config.yaml
activation: "swiglu"
moe_layers: [2, 3, 4, 5, 6, 7, 8, 9, 10, 11, 12]
router_logit_norm: 1.5
init_std_router: 0.0378
head_dim: 64
norm_eps: 1e-05
attn_scale: 0.125
parallel_block: false
weight_decay: 0.11
decay_fraction: 1.0
seq_len: 384
Below are experts of layer 2 (counted from 0) of a mixture-of-experts language model. Rows are named router (the router's row for the expert), gate (a neuron's input weights, with its number), up (a neuron's input weights, with its number), down (a neuron's output weights, with its number) and show model dimensions 0-159. Each number is 500 + 40 x the weight over its row's rms, rounded and kept within 0 to 999. Numbers have three digits each.
Before each expert's rows: "raises" lists some tokens whose logits its average output raises strongly, later layers aside; "comes after" lists some tokens at least twice as common just before its tokens as in all text. This comes from a sample of Wikipedia text that the model never trained on. Tokens count by the router's weight.

# expert 76
raises: "–", ".", "rd", "th", "-", " years"
comes after: " |", ";", "|", ":", "N", " on"
router:472518465559432492438479560489501553543559506441529550574469530507500588450515515545494459521516511487507477526460496455506528516543521465516511439534454475509512522545509493535478481481532501439529601534502551608524515453588539426535488497520521530505477547468487500461530472523556510509458488561442442355550496414464529495553478507469508555491499464476537472587523493480461547447489496507520549469576555522475500516512566491527475554508542479525437574461520502466489472458519523
gate0:478450526486490473550498491552516553543513484542472480451500439505389469432554483356530468559553493555459472496532504442495524454523511489576505502530607455542501492466524542496476524511414458501409494573527492489539557529503449509488519493471473505552520492477473407484391432448468517483488516490480491518561526503461470504504449474458509541511496466574484497464346482468458455510504482505478505489470502547546473454481473448494521542505480472505533477526514476522528479493496513
up0:497560464493490519499493492518411465515543537496501546501511532490503519568628447492413486562595433584495527533507539516527558467510494503502489510503567554535505530512534501556495452488529546450487499536436462505515505521492564504465502501490532418431535458506514458575431559495504521495577529494487512480512491505559475501498555535537483560464523600456544490518389527397556499524476484507529434487541494502478536500524523462519457512450459454497470527524496497489407436494485482
down0:476514484480543428521457567499495456506491440408501475463468516536479554542485513451523531517506476564512487436474494480503444476482459560439532523494552480480457523456453473473534544558473519455521459537472492549521501556480429528509554442510485458490537595470481472519489453428579476443522481525481520485470491528518499523558462494462431470564453507515540403474467465531542500488476465525430480576446512534506463518502496464491556570433486524531573456504519431455477373510436496
gate1:451551549499497519584472513507461464468502541434542601525538505555425484454519488455467495544518487576503503576501534527496494524544508465534413499441591501542474536529517458440476557509535470490505516467460475523528489534503456576491582505552451541518463413484464429579481533509437482506501481507489466502513463420492499461428503546487517460465490557503450454518471441517497479509457531419503460463484494480508491428539499485550469461556479423451492506506598517515492514426521470
up1:494503592465492554607485473465543455488450528434473537510498537521519496434546497556492470494450487598478480550520534534535509448489504409441439499453567506436455535483528411514505547485518498492468508484478461492494503530504452496464564479498444558505466476536416451497525527554482489477509411494520500532524484503521488481456545541511515463512480508445528503493499471556483493521410477477501471485508497547483499469488513560495636483573445451474501562513591489480603469484470475
down1:470474479514449613467513519429512520491533563471554507500589525481484500458514477516537509515529553505496487447537528488401452540484433466381442535483514424470496460494571464417504591535499531537502545481465505542503535481496527457483539498491485536542413497469491472435500456531521512442504515493517500521528449475479486524461539491478509444574468445575548581517433482488563544493461517513440478501531414483468486476490467564525422485473560520469540527515504544506529524488487443
gate2:467539499468513488556488500466500531519488471494515499522498504537482485520582452508499434524426478595526500580467527503578503451544513506440578512550496485501500476482490576505482518555512488500462489488510484522479538514514508594424460514520446504518504425500562496563422685492486500512484432497509497558506453471574485438447543443516487523481499474468508492471483457411510490532482492442477530513500502446510491461481429509423448518480528459492481497449514501594549528439518470
up2:476485555483503488552509502454482461494454487503504492518501471520455500459615439515460390533419447599530572558482488483616498464560506526460535481512514509499488476473474601519463511581495473517445468535528436495472502511491515550485413554473476521513472444514556473557494673525457517508510485475505535518538511449550451438453498499535500497456491503469480501492492474448495474509472441464485539477467490506525495485468428516464498472453494479525516513522538496537517493450545437
down2:468431502518532476437448492465539486450451567542469519435534526476506550491478474496492407555462516489490518453463557504539505537460493488452520521472467521458501435561460612492586523533499501432471512474523523466545590440508521550503488468492498506488461557522534548476532531509499447484486468525454433472612477481515482575488441467441480526431475509518509549559491536480602536437519490478453518441515468494494579476524448531537442560511514528556532441465469556520499485505485482
gate3:519562427542527474528508482493519551516537512456490430543458479557513508489476519543507478516447510444463488515469480509469530558504457481480610533484481514413503496468571533479630488496469515496498510476454504512498509502471455506459517533416445551487516521495440484465492491488583491515471476503515500504497447537485473540505501485454523482471541397487571493514594423571499529515549587504434512572555481526473506469477525533473470543534484447483459526455395442567487483574464547
up3:491519524442466523453469511529475478454467454548495531477485479397479511530550417470540490448484474620527556507493539485554459421523518516508429463531529476519473538533440431503398493496459495487509512483510488503516509566505537504500508501524564472570495449504603477505534538507456487477535505516507500506521505499500537463506453538563491541511500630494472503489443558424509502475449430482541469450442509461557544496491526447537520475468521507481565487536588555448531517431534446
down3:446440473506534534544443513527474532466506464503517432506581569432540461463496494530511489408483461528520511463504517574480555428495504457458598535508511511481484442441560504523543497476555495554521544489486473499586531465484516510450483566487432457485534456472498531490466451516547447564479363499465518546502412502526447541517515447454540495476481481497515512517517514506525479542496485451535520510516492499560483510585517489526453457417491502503474483564494438517472489623489518
gate4:458540506501504481479510498478570491522593499518544438517500556504482492520526478461485530556486540480518516558504536549401470461505473520544545515511463521506534517422516499507489468443482560478513495538540519518500540548493487475469560514506438447549447517503463500489517544516451495521471487492505494502461536518551455440529581469491495491527548470542574478532366526437573487517554451529427538433462452472518501468484496554443390511527551573468488473483492558596476510405452545
up4:454589477496500496509482515466451465411486523462519468485456521524519509548410468469450557506453460415545530557577536469459468538488489473519419529492397481460480464537439525513498498499523537464565503539443487506495593560497509516572509574500479460462500538516632513453514541409476435496446491497541500497530546463551493518544471556567512444520488513519493478468505506521572494500514498532509493489475493447506487550506535567550463462485507529510552554479418513440472523518480503
down4:489511504522513486527465507500527500458528510490518532532441488492498464540618450442570568514458504485522516582565510405497452507545543539514534518454528539454489541495522510507464464442494507481519500536464452466565494536427540425471490557570440512526490488508494499527516501479476491447543462481426434532573510506581521476459559447461459502466505580520431506486461561525548440553493519496519431464523506571510508570531494457456509508486498391552515544547516530588534524468517482
gate5:528469463503501461503506487434540518480524507548491505520514474510482508515524426398532545446509488446525481447493512522502518459534516659506404499516624519528503432539473462442578456505537481494423505552451442466459464559480496519439448434475541502474501575534527460497475540480440515514513563482487519514477529486475500462506518450509484604480555542575505475474433524498524481507550504453465494486464522486480506552465481478477448489419442488534482469558452495466518544527478480
up5:473439519516489494519497459474518495486439500573508485525484510497428494516506446445517535446478519463503546474522525532426508476522538565506430507490566493465490383466479557474546531433510494534463499459421410465464504583487475452423477603475497502457455494521547499494480566561447500539481573493533481530519496501506499511405505458500465517521538545548521499511456505479480401514524524507510425453440473478499548489476454527476435444410480506499519508562418547493424500496521499
down5:495486452541539517502556516480476537517565527497431464527477530551527493505520507490431498491465513468534539495577511499515545583512444498537470492500517528467566537580497539530541452475493549493546515530575426564475557471571482492507511509439500466532585537475418437478490479457530491509519489531540559382456475465524594485535554489531544536483500496476485427515498495458544517509532458473519558471575573545524540566528526443492501427543511532506480490482514438415519462553547540
gate6:487483482551509478525534440456473463512563513500522507500529578541519486534503454496393546473509468512515544501481534503497476474479526454484513505487454516471551505500512530524525477503525468483445475436448480471453497529455572556479478614447496456505537485499577557563511512514472538528493569465533506515513479541537509494530455536570489550544468638465493501471497463448554539515416540495598550447431468395507528488509496523445467456478487509448470529506460526484468603576499497
up6:463582572569497415541508494538517416468426418500520531447528463473455510512499496518548492562509555604477515583524573505442524422559530446524490480438418453520519486474486610554452540477535501485554492539482504494497485481497488507469500559452479477487528415442479428550469469499508513497510512502480504488546544490462465476508493490424487481560545468500457482510511483466488482509422511503465548500568522502504482526470488469481454534559505537492483474486586512507523503451594460
down6:503546483518538474567552430494564495535468507507543454540531539515429505472515486569497561528516470553547490446485534488519457415589503528419534516437440457499544422499470513489498459525519474489478540543427477511548514451537503509438543486455480498533517466567571558533470545524480522523463532574502483493493524496509549527515470509517490502538446448462513470491469514511494503450407520500439425484545521489535465486433444493492497556497501436488433531457523464483563646530526465
gate7:461435524538508493427497477502544480501490525556453652470541499471529503498516484477458522467477571545465473448441442508478531600484524394535475540501435528504447492477443471519536527464506499507547509437564484486540502471486564478501469504462466482481557448464496559517530610475461483505425475487526491479523464549437478585554474445537481504536527527480539529531478514559447496455568525491541479495518494505541519536552521431562486476557533464507471564427485460501508522541498521
up7:453449482512511504453510482501543486484460532557464639466538533511525497451520485503443477438441541562461471443448450498499528626470517401538472531479419500496452486492449450501532545481496480533519493452509490504531494473494557486510471525450463488503548424491497557472485577487453501498431487489496510473525473529455494601547486440547475487533495530464538550530455513545448500464521537506499452524528483483547518551531505415572523485535575444474468580449489457512506524564476510
down7:506542536459560525492587537566525481451482519450543514436507531473493616472474448499528522497523469497568474536504545451517548492496463484564480496550510473532495489496530511509512461442482546457506574548530553547564560509431518498519462494452499528507465536470485526437522455483572525515449467571525479456482526498429474514464553506519514527469533560472611424499522484512466439527467538515542500496531565575492498508504605499498473591500490455393490552486504545451494545503459512
gate8:517447442463505494535518494474472483488550511542511494531514455668530570439571552367525515468529487382525442472490481549447547446493489458462470514545523507551478421553516516495551465491498504504488503557508526490483516488495472491444469514532574494587547487514467476470519405456463510499483530498474520498465506483519482508588495487584529490575461473548499485512427559456542506482518502474436498517464530470507509527512521473432496531432481504521460459526545516474466517481466496
up8:563426385474511476517494503468476485529500457518520539549451502641502542500568554411495513499555493409523505509530498519463522468486503473486476513544508515545513422551513498458559463500484483530445516587486515463487466434446499496467407547486501489492525530524551474500497467448489531454510561488468521474491540496510454472564516457530513462573443497570479474525420551548552512473547563504441489540484518481510512507480511475483509542394487514543419458524499519495426528496445515
down8:462574478521441548581484502551547516556494530445540450557531511505431454481428499553550480453535505534552498476509556535542531424523478450469421499463525464479514437541434456549528501485490511576541544453475508518464514549509528462520512451515525570536442575418540528577530510509427481536461474475486432497461519469511482488531528514534478462460516565550508506462550545462536524495490490434488479543471534478440447539462465503463490449504584467485462539513535487507528476587451543
gate9:531485564478540591535520483515540528453490449556501566479475493496521432500528477467430441492504486469514534483523560505503449446503481464586484517501481513494481451506533448492534512546463515518473478488599468475418353461471459509450531518467458523519497577532465519444486511548480425470530468475492524512507491472515497489506446451494484454530457547467532558489398473584481487541504454605507535470450477446563502483486488473509567463469486498509537496531455517512574562442514449
up9:492536513508463414493518539531555506578530467515487433541489506579519565448485505565587468497572599526477439494517477463529543449483525489426527455531564485530539540502498538584475517499490459447552534522433531520527570529508508476518484481574575496555454482538486483505495536446537595490480508528501501484512494500467565508566527506508494500495494472517486520513581551388510491480512508467532442525539527514446508573463488588513483551490507519544508513519571483466485428463507567
down9:486535557495553427536528443485463468482437553476481475500474471438500502481484505586477563538465469557483445516511499517504521517499483509475547515420536559451539506452474454501554487558471537476468557482427469481509555524498482546485510494536466468427496477523552544564521427484501494529522562487390432583486421527512507528557520513566547516542545525468446452487478474481503442488438559436465464435489432489538520490517499564481477434535479425459511448466505445532513469510437532
gate10:564445506524523513478526483457489541528539447516465403465514437523459494434490545564547512560457541434501484451520457463454469514487494515445441493479480527444496457448549539432529515443482504547504507500568507481522539502491486449509552516505456518536506475488460589474559448498481540538497552484568503537514446487461544570508482462507531483533413350487458530505608492459479516479423516521473444487426480454531507517548459522438528491532494462468532478490527506446533547533465517
up10:455504423515483507512511485472455435461520432509510558487532519508523506424538540463431420469569453567494505541493514489520545532525522462484506483484493474529541439478569527456440512537469490459500508506509543530534425513517509460477419649436582484524519463520523438506486521514525466509498460480450499484520495476471519492501508481484482504513492650439453510529430449467481507554465476566568490499587533517536511523517503455485427535492531482486508476516513422506499490400531497
down10:491457579476515559522492449507517486572473549561488413435500501473444504547486507546446530475521554549522541422412552576548490463496494530454441537500477511468545421461510467536518495455559549542506478389538481515485509539469519408488490489525488473429507492463459561491543524539479491541538520524547447528507493571537537482486555516508439566542447481488460484471540507532519491458472527466545477498460469426517527543573501484499580489540538501489524511549452525426553461543502474
gate11:435477521438486558580514520536523447473475429522506482505517497556542490436492476492530433428462494531498479524472481502497550460499508553509488507547496486552499463482535390543501484548519518459407483550541509525551449508514444500360548537467538503535493446513549456542425514533523550480496428510505506504459501507482515510545446508552511526481432473465542505514457519494506496499584459469542474471470467549440493538485509465453541478448475436485433487464571502613544492574481465
up11:554484467514489550535485490549481520512475554482495496466450496421425526497453563476591558469558522543557543448540487502511471550488497485535465464479558501457474512497501463495484482507544449585469491478494553466476519503505511479570410462480470463527537510466483507443523409506443566531487560500473507502548536470526461508496411526397529485499483526553492483511507461474534497484348598486483526499545490533464501513530494486564423494565504524513580516547520463457448502539462518
down11:465476494465496467486538517540490503508490439456540488523439441532523478488506504511533484472482529540419460571456499569484492480452502512547404500532468523429534565521564420514517432536495515527513463540486479542502477488544519478473412515519468453530481513470471402573449524560563544451554483513556529462436495571553480561466506510447435521497495490561462491502391440498437542450551546480490506512502485487530459533475546558436527511457524576501463536500504528507511405528526493
gate12:527528451399479436379522504520496461490478513471472433510509526475402535561560457425429534552531465531527593435486537500486491462504459597472509493512437541522466474553511470532554431484499534491484492571450434469460532538483493486536506497504551446489484497501555432567515480521486404494475478501526517484520519482536481495505543514495517618507486507514549491483485493479515534484558525557541524446480482487501489509478540525503376518456523496499532486508453494502599503520482493
up12:463443549514515516545471554479508545557417508513508535508538483555487503405486509472528513528409569617565466532513465597542532456503540462535431498526504505548515584496480577536463515528493429528461486439546518495538470520514529505481457479494489477452480526521463520557477367542465495500526474520495491508486578525523514552498474507599497467544446583476454507453489508528484465489488525483553482492459504483585450482479484466503554467521545514488514473549519513545580518464496501
down12:513453501476566461494481500555503422590487429489475480538436494491464473499536481438437500541444499447481503498516514555509567516518491515519491495480548487489429537513444615514562473500485456448486397489491497472500460508514461543536524494475487529466534597499523492490537470541489494476451524522576428525484517420493542554501503490497488421499464572518541508426572488532492496448540467489638517520469551510511431501438496562541507496466503475465540508462471470405528512482515507
gate13:537459537457514529483481521429438483547521507491505472540488583577488495581579563453497498551453495372430471557490493525485506430503501513484556482500601529449529552534530446482512494497487502547483515520474523524489508468492536479430469471396487510506518496470491447530495495533515483494505554472479508515492551528449448568532543455467479408480460457515529520502442467522412468507538515578505439521505517493501520515498521462492574464442445469480479487502504457514447438377510496
up13:447487460466485484469492528570465550529514517502533439498471487475450475560453509459535503463479496487544555485448475466516465568494510613457455476457462463562467437516470536447491498493505459519462505457462492493517502486542491498522528538618571498597432457500560468551460559523456541521522486521508488525469472483550495370485492534556509532512517459451440453501495520424522473484520507470445513500392509471402460498529484485461421503515529510509500495536558547487437486563494529
down13:550479521477531517538561513504485496492496499468456511560474497478474482486446469390484505548508426538508517478607468552527500510460422433506478578532531446502425490504425465511511533478480508523544540461515484495444568593427505527502521545529527445513464485449581537442496486503444553491478524540498494484471526489420493491554514449491593514478483526508521495419531518513475439474493509460508486420479453474449456532382555460473540491482501489516545454510502471494604531494487470
gate14:460504565475488455496491486497488550548512559478502534484481506513557491614501494394568470441459504512509524487532504501467461470512521426440432514469544467509483545498488505552494463495518509568544503468413438481529504496534447513471584456460590485559463446498498491509527444483499463478589497485485465511484500506590433484452486517446490457538466401524410467458469474608543511501497440458448506474500464459399467530505525495539501501457475528523526475482484541506513496561527520
up14:489502503500509491504514496432474515490498412464497502514446496533591479393532530533565552526563492442505460539511442482594521441542533539536499485467568461441510564506506497471513510560432507551483508539567536524466438529503429506517509414521435490507516530497457504410503372541420501507484524472507539509493506512509551482521532531472505458503511440555524537516498468443482542516474484542438498565551497446490506521472529497425510511448481558472546469523517443395539496505511505
down14:540487449570584507496444494483533447525485510499465546487516441516497484451447483502452577465508474488488506546492533434535513514463510494470517518562470525593466548505465501443440523452504455463491456522525478537565461530434460620474519517403505549526522456470500496493453504493477490485495542511481519537485453467439558539419539496498546500495501459514458480493543441602462489416581522511456547535492562488528431445483507465544521480518459484427467513437455527546586472492510528
gate15:563551522502481508537492493430454622479564522434507484500464492525586492507412528538496526456511396490492503474478529600555509446478497424515506493567470474437513588510473463448517537539501562496534499511449516535488513465527547514519500462502433516513539507466456563537533510445491460488520520500463504486552390502529478498502480558574515507478490569487496489481524452482537577523465580475475540535535516429537539455494532526468572471487455515465460560485472488449511505464464547
up15:453456503510496477466492480461512477554485502599525486519468483469485522489474537452502534452512550457490453502454490458520512532532502639511470508510503505532461546466522514484584508478539541506518485467523560493527453507465431475495453431555508444528516508519463428469553414480464534544518498504520484497477402528525473495480491518508466491459526501507621491499486560575497457502462530462457462545508488542399477475554500458553418578502484493505511469502472511510426429636489500
down15:520450555410468514484469434435524488493512465545539520480437468408463452473540439477572526504492507451448492565474513423465468500579552474497514526520540490487463514525504495448458435451498555528473500536435521496535428554522466553603517447549502493496452431458460542556509498495472515477491503459513479534507562511499506482491545501526621520469476558470494464401532498477533474537456480484474493488506416482476527491571448480501477539559500536506560493481458457486523495555471422
gate16:480529492389491492471507498495463494512512487574499435507531490484487513529535490445439492591522493515460560443535552551452455529544518563522458518425519494467472471473519566461506477464515509480529468493483463482482492466485500510468552553557508493448512576476457487564476579567422421509483572487541494508530561575484539486407549479450473523500532472592556505480387461440561487518467466503518484437484494478523510474516493497542449495457488420541552438500438516515543500484507473
up16:519488468461505496504526479488478496489524477547497348511563444481477507507583465412463509574483436533507535417479507556499429504533510607502485533427531535490459482471534491443524444485513465519428476487490426482503463510487519559470521549547494494470485543489513478577459538533379527521480561474547493528527571552468502468437500495480509578499526479551530473487423491429568472532407459482499485488486484522511489468503455488530498538477465431537527509506495486531537511469495464
down16:511477431528530452498510569546508518519496485439437514525523505509523531395493490541536501545499554479465515517499562439498504526460472451538503440504535496502578489515516500478548466516511509424550587520533488499462555430417509443458497536441556537483528544510508494469525513534556471445485516571490546377522512465490503569575515557508488562521430525503515548569533438456493482462466539562490509503504580483497489477528526468493518549476543411586516469545544452444495501449515515
gate17:445555460480520511447477468400534477509533459525454496498507506545518513566442390459541514463486518451496447533524519432531539475503490490443482499546467486472561504558481507456516465537503460482522500515431455502531560535480499510528459548501484513563491450516521527426534530456519501468462575491476494494438452496492553511513542542612450484493498369491440514520499460451550503484571510454490428514504469540554475473493498534427480517463495504573548484508547487373536531523535488
up17:443551444439497446483450486455525501499492520475472540505531504532577536566460383403566531503477453392553490549506501449552558475507519480489461491507494502492524528585453478487502489511530456451515535499391486522530534515499524506500449484527450517521509480509572493427501490456529509470441524515493483488497447452503477514509506517619460498502541340531482480536549483506483492461552533455519434477481502534515511475511513544441523487466449495566495518479500531436544513470528472
down17:571469530515449450521453544504529539476502504525467535459461475523502484503543441465526449465477475480488476524488509521508569520554424505506482455573515502533518505446489504510511496568487448470637598538512496523530482520555517436503506538483520514483447537563519513518434520543510491437501472539535510440592480467480522501582447504524495487498416534536494539563446465509491516430569472508553498462392612490533427571515481495559466506457500544491534509529495488450499554481470532
gate18:453460524553521507626483472507465474530450491581495524422476472564529494452512537438489573511482504516524533515411555557521536422494453487451528521494471519494498498513446452529557492445561465445521468460453473510489483566497506490400474536452489491388499444497415463571462555469511453522494499501484509501474464509570453504526519434454475531419516497513429457500480475455493453504487445448484478518527491485499466507501465418503502447488512431483487598480475528512545507477507495
up18:546475449463491505454522516509555547466569512490496466574488561427451504478568477565513457555524498478507452490567459431484455531490536556529508479449531502531500522503596554458436502549436518523484513533562576484539499457501491508579524456549500535573517601490545524447500440567499510483513514486484499489545553480419580437498462509545515493526535488454564540496491500511475528487543547533563515482490524573476551509519514592456457529499536508513507431529585452469491486531510481
down18:449555554589508532564542488498459497439479479451508527459505457546523497531431468442497538447542458453487551541579414496518435505494537485476468430517408572504546465436458509478466506472493479526489451447559480507458471554440471502473515520511473500515568541500524499450512398501547494455521475511501560484507463500488432439447468520488507526522477492488509421492473541494466579460619511517443493487464462462476450526472490547476546450537479502411447508501531513511504552501442496
gate19:470508439542468435436524496515472469528527474504486432556467432479492524502491493499572531538516536478502441473526462467503504521498499553492543517478474501469492518510519438453482501517511519524492510511482574508507494541476518482566497408476469545563498577497457459518542378546505583561492501502515496485483524545413422427477503463466489458501542419485463474532598537511544458478563533407493566467533483530464470523456511476514385619514518509509499433509453487469490500475474504
up19:478492439453493513474552517524521453489517446537469453538436508470465496467520513552586518555473546450501428514549450471444461516514472582504515514468483458530519469524517495454455450539489493490549494570534483510508506492454483463491499487552519510498450530519462458478526412554560478486499523498557512474497545542457586501402560486493463464455457428487444537553509516489493493487587480528507491474573489498470495564488486571531379645465527540546557477507473505456482472519471477
down19:515504525554473503462510535527507524520520517439489487436506493554510499481537562578451518573568555546550525497484561478431562528460521499506479468465452497450525523503530564571452484457466516470453479445499482532451495491410534524515553510485515455543472502502467484493438526565489555473473503528539525539562572474517514577508445424500506507494397537499490510535455437507577527488539460500426491466541431513470417487500586469476486555481425457461495436511509558431531475501475546
gate20:525518507526483485502525478486560488501534542471547446555523425534528443542411502505514438461477512574503446538555499443541455337535569518473485516485584545510509511455528524551541423526561538499543478588558457459518508562524490536470530536519497464475525468516415516542560532509420535523551493513505493516548482542520468451507512484537481499565481551453498475458567567463544562545516495471504497477431497475430521444526480510501473488457507522508507484516462494467537562503503548
up20:510464536531503469401511479539523470570531507467493542515487479516418520498562504434493576536462533479515466469447457532525491484488465490542501500515520491542467417507554455582542479518545521493474518506476517508452490510465462501523509410431502494375471546485525500513521459481528467522485472507522512491487524543477499561548468527425529596425455538572541507517462525650501469483566500429522525496491504551487498542486536458543535532570549540490491541492414451549480477465505514
down20:494505432504501502595474492538432562534507527425459465479488546548432461518548509461551478521433489533478504508506467525534515447502484502501516474536566470488546499513514470500493449500414504546585438519508474460473466526549473437468550448573469443546519431452546446486541513520484549431486470469454505478455456476537512442481501526476514473503473547580447497433546549545547515524535534424491444555467496465573485487532504410486506462441495519527536483586496516443498513532539582
gate21:514446496428496510498521516502484443530507537484501538557517513508560530456549504522462497464605450514518504546529463438556529390485499548525496482550514466525532478496596454490533434513527480480412528581495522487523466556515484441458451430497452544516492501541556525496456647499483485521458498485499535493529469476556559551553492495558488470542451498509517475499495473486469486480544502508600463497506517504458455466457497619532525539461407483458505533502505471559529496470470522
up21:516564513560499483461501518502508547451482489485491445436485521467470460545447521530458485552431538515469516461486530572432456614496487497463458534458476544466487506500420492514490574491457508508576478429543460511460538413465537545560545592483550442465508493482475473517542366511511478461553484496524484510452534547450433493447527513440501526507530578473464540500532513513511506530464503514414512501508455485565558519531482443463493455529591548529515470507495530448497494517528505
down21:573484558445615483528446430577454501461499489505514458449463460511535499486520449433445571494474492486449553532587509512463454491517489515557512590491558484504510528504566514483493508503490564467447437486561489529419488458485508519533514501412490496523474527551493478516461496518525490518531526553581468498484511501552556489482506575466468441511536569470484443422472458550485463506451505489531460498495496485531538452472515428509474441512439525529516493397492585497548495541459480
gate22:556457483511504494542509495468456414441483461461490465496563442565524481419470530497500464449530483504515483534459488541502507553506489440532450507435539491508570464467521518539503514519531509485497482425527548483500429500478522455465380535493505493509504526538475421460580527495467575543467468504491497495493485513500499501568494510572502493527501630476424476508591560514544559495415555516528464493498506468524425504500480509546556519472490423464474569530471441467561566486455496
up22:472480544454487576476509542537542607559577454567491571498441547473476514562520469461551511530504561510502522452547505497535530452532508536505539487565466516496425468489481541450517476482465501495506499467501496508534522490512453477525621516523474525465471503480492577550428464506530454449508516504485511477493459461463531433436521499473520529489495413493596521526440448591497508472561499485540546511495489539514542476498518466506458462535541543481553389502515567560449472510576483
down22:589471525483493499554521481430528469523447465503483420535544414485531465526506438539551509434485509495472476486470446485497509594425468493439423503494501556506534461539558520467512458522529531525485539473548538473522499522525574468512431426468566555485455564509533533490569530513521439596496535491539503466599515497576484532480604515519429486462483464433442527515507522477470559494527539504503511492485515582470542490588459515517493531531510456481483479475513476520510543468469508
gate23:492497551362496472484501534443530523466591514511502464472501494458561476496540509484507460492490504407452469439495469473527536482486510464516576507486601523550470479484512521437471491549455528517497502579527491490522470474508540442482521485453443493497489514534535448542490448537457429509494466491445515523517481531511471575514495556521473463559499432518581522455512554612544497515549413446492474481524470548480504525509512386501529461441477439519543430498534494488435505541533474
up23:542425555390512509563506508475546508495506495507532517506498493506529504442510533437507469524521502419490402521510460496547583424507512548546512481497633509544458478538515471484553500525474522502489513531489579512503450490496397487506508368516468519501511516530455503441505378488474477477506524493422522508513550465512510554471483493469483553526493482577558520493503549514497537533539498542444492507527521431452489550472523481536547472492425550494537484504457480547572496556478503
down23:548487475580464546523491473462443505516474520520500474449482502524411518440479473511537563458495527463499481615465438491573509526436556558487530458503432521536465532476503496453512507432527425474576510514531508550515508501562498569541556479518505478479516384513439505485537465544502486496461543486525472488499531428506470496418522426560483467458537518408457484500547535594493495481559496513448537475516544537537493567445510530509529472505459518505466552418531495489502540499521560
gate24:532472462471512522464532505524494476542506476505465521471527546400394525525565519529524514564521450607461451493463475459482532494495517609451496464494542542517530527492534461478454533446522466459503493489543457506533566483533479507572433480486511540458508490512517517544458571482480536470529535504522497514501480528501490483541500539454511526436530564472440499506474508512448554508387571457602505502497517525539506496505500487536531451539535526472519489504624448630486462474529529
up24:493450467470512544466538502556508494549483499513484536481509576377426524558527521540497519552535439589470458480489468461461539508509499564485510472512536513479493540494506443478475539429495452451476501480561461512511569489524476504546448501515464536452486472489546524513453572465476526486513486500521497509490484493506473437518470515447513547453527576481444510494484489540452502512411547454620524516489507501545506479512485527515462423540532566471542478515612476646482468469554535
down24:593452514483456484503510477499514564475474502565455433500491457479484558531502501469523481481458531587443550422525497439531506482522484489505532503636551520550465523560478597508476517511541410443436498501511422450524523456493495471535557436488556531498473551430522522536492531445522475464554530572453412458533488554524530548518450518522504477530486544581504498450556542488505476474472472486526481526462532498496489523449478514469573510465483467554561503507490448519561513535519464
gate25:515541578424505440505514522452564502537466458404477524550593528513597460445444496471547502505547498467414523529490502542546467391482475368516537516499535468439539510520540484522495532587501496492472505535489578521487412537493520538500513492435536538510547515515528504482557520531547480504507489482444506489494504475510463547540502479451437566469512445532549492495493427455501503517519491526490434464508493531577553567443493494484523503468461466490463538494506461453552502449468506
up25:483523557393483433485487542459488503546397468416524504563590523496562457484499490536543514509580437467449536582466499549523491451492496391500528468487504460462511520536541505527468528556497492526433509511470514528480427513542550498468479554474557558539491466513518465554530580492501466477527516485461511489486511468545435522511513501490474518433529523485545463503417467477447538512509513513530452431480526542599534532464492473529557481485472475463463566518574511480516492417481526
down25:474588438508494513507461564470502455617507501506523523650536556538562501501444504570531482503475572447552502530499463526489514515486500586459494512558526486457587556537535485477524593488537507474478522508483535565522479532477534477461521495487499512517572517512469461505559446477525482536583464500454506501412459517546470494561522516533496534425453449489491527536499507502514504532482549522506514550526555476524483637465541467470541549477489502515501556457516537486495481501504478
gate26:525507530469478512551518530493549509501464491492489540549531468509552511421601557444465569561477484422476439542487498540497498463512460481572489532529532521490486519479521361538516510509533531476432478506528534513480490550483469497498510426496471542396491535512513503494480431520500460538464432511516501473470478537528529521554507531438543582535488501525483444492414516546523464495460466455547558409537507466544487472491528552547541519549462478465494582484418511574565513470452473
up26:470475504556505494519475473531479447525563500455518493494460516545481491513416443525570445418517491553543491512515448467535486518522548505424508475543515490525487449533492600515504465498491485512568523525503457484515480462534514519500461492542513439639516488489452510520554563472469545480531475496451515531497525447540480471467507473562481438431502493532520544502574548489474556518508511544470452568513510546395541514517470435456444467425503540530486408519575491438461468571561519
down26:510526437415540512498481520485474516531502528515468559490595478557484447487512507424527518465523446485457511474469534411525493503579538485449516478535518563468481541512537500456549473470482491543503504563489417414467512570492482591473525495455488468495531468450469539518467459511473506496460545487520530569472490434596476457479502481484542499472528528476472545473580533517526468593500527471526540581465499436489411491460485451456505450471422494446476483479563563479498513529580526
gate27:591479510459499563556479518550484462484417464556522539478443512514480551554544566422515472498465536482588513434465485535535485499521442505560529512512462509488530580519463491535562507539479467484526470514534486463424537523492519458530440522538534550471509537501441490464536516524499546482505519533601513493435473514517547556518517418490446473498516572618457537480490553510458493513501432475527545568446517455512450548460516548527528543476489538511546423500408500483473521497475482
up27:560513550427478562566492499554492510478501448511497529465423481537415528528512535527489480515452531559535470469469518515483487465529467441525523498536488488482515550505447548555540490516474496456580474522490467477448574572487519505567480548513522569507522532501446552464516585534499480455477497540591508514440444511514549527512483430491455496461476488560499562474495524495457468507488423479532580509459526420552389508480514521425551542487465495506594436528434519507457545510498476
down27:468445534476405632490495437490478529494464505504483518529541474524491554468488486473483512495568471552537514440485419496547449486524493455500461430486529477434445501527446477468494474462444450440518533544493424500563490539510482506514473508572575466487554473542552484501453481528393487505570511515536513484553538547487525537469533521502527547559522461461452462435467588541483492593563504490571539469456491451490465527485521545471481455474474522465483458462517565454487479546490497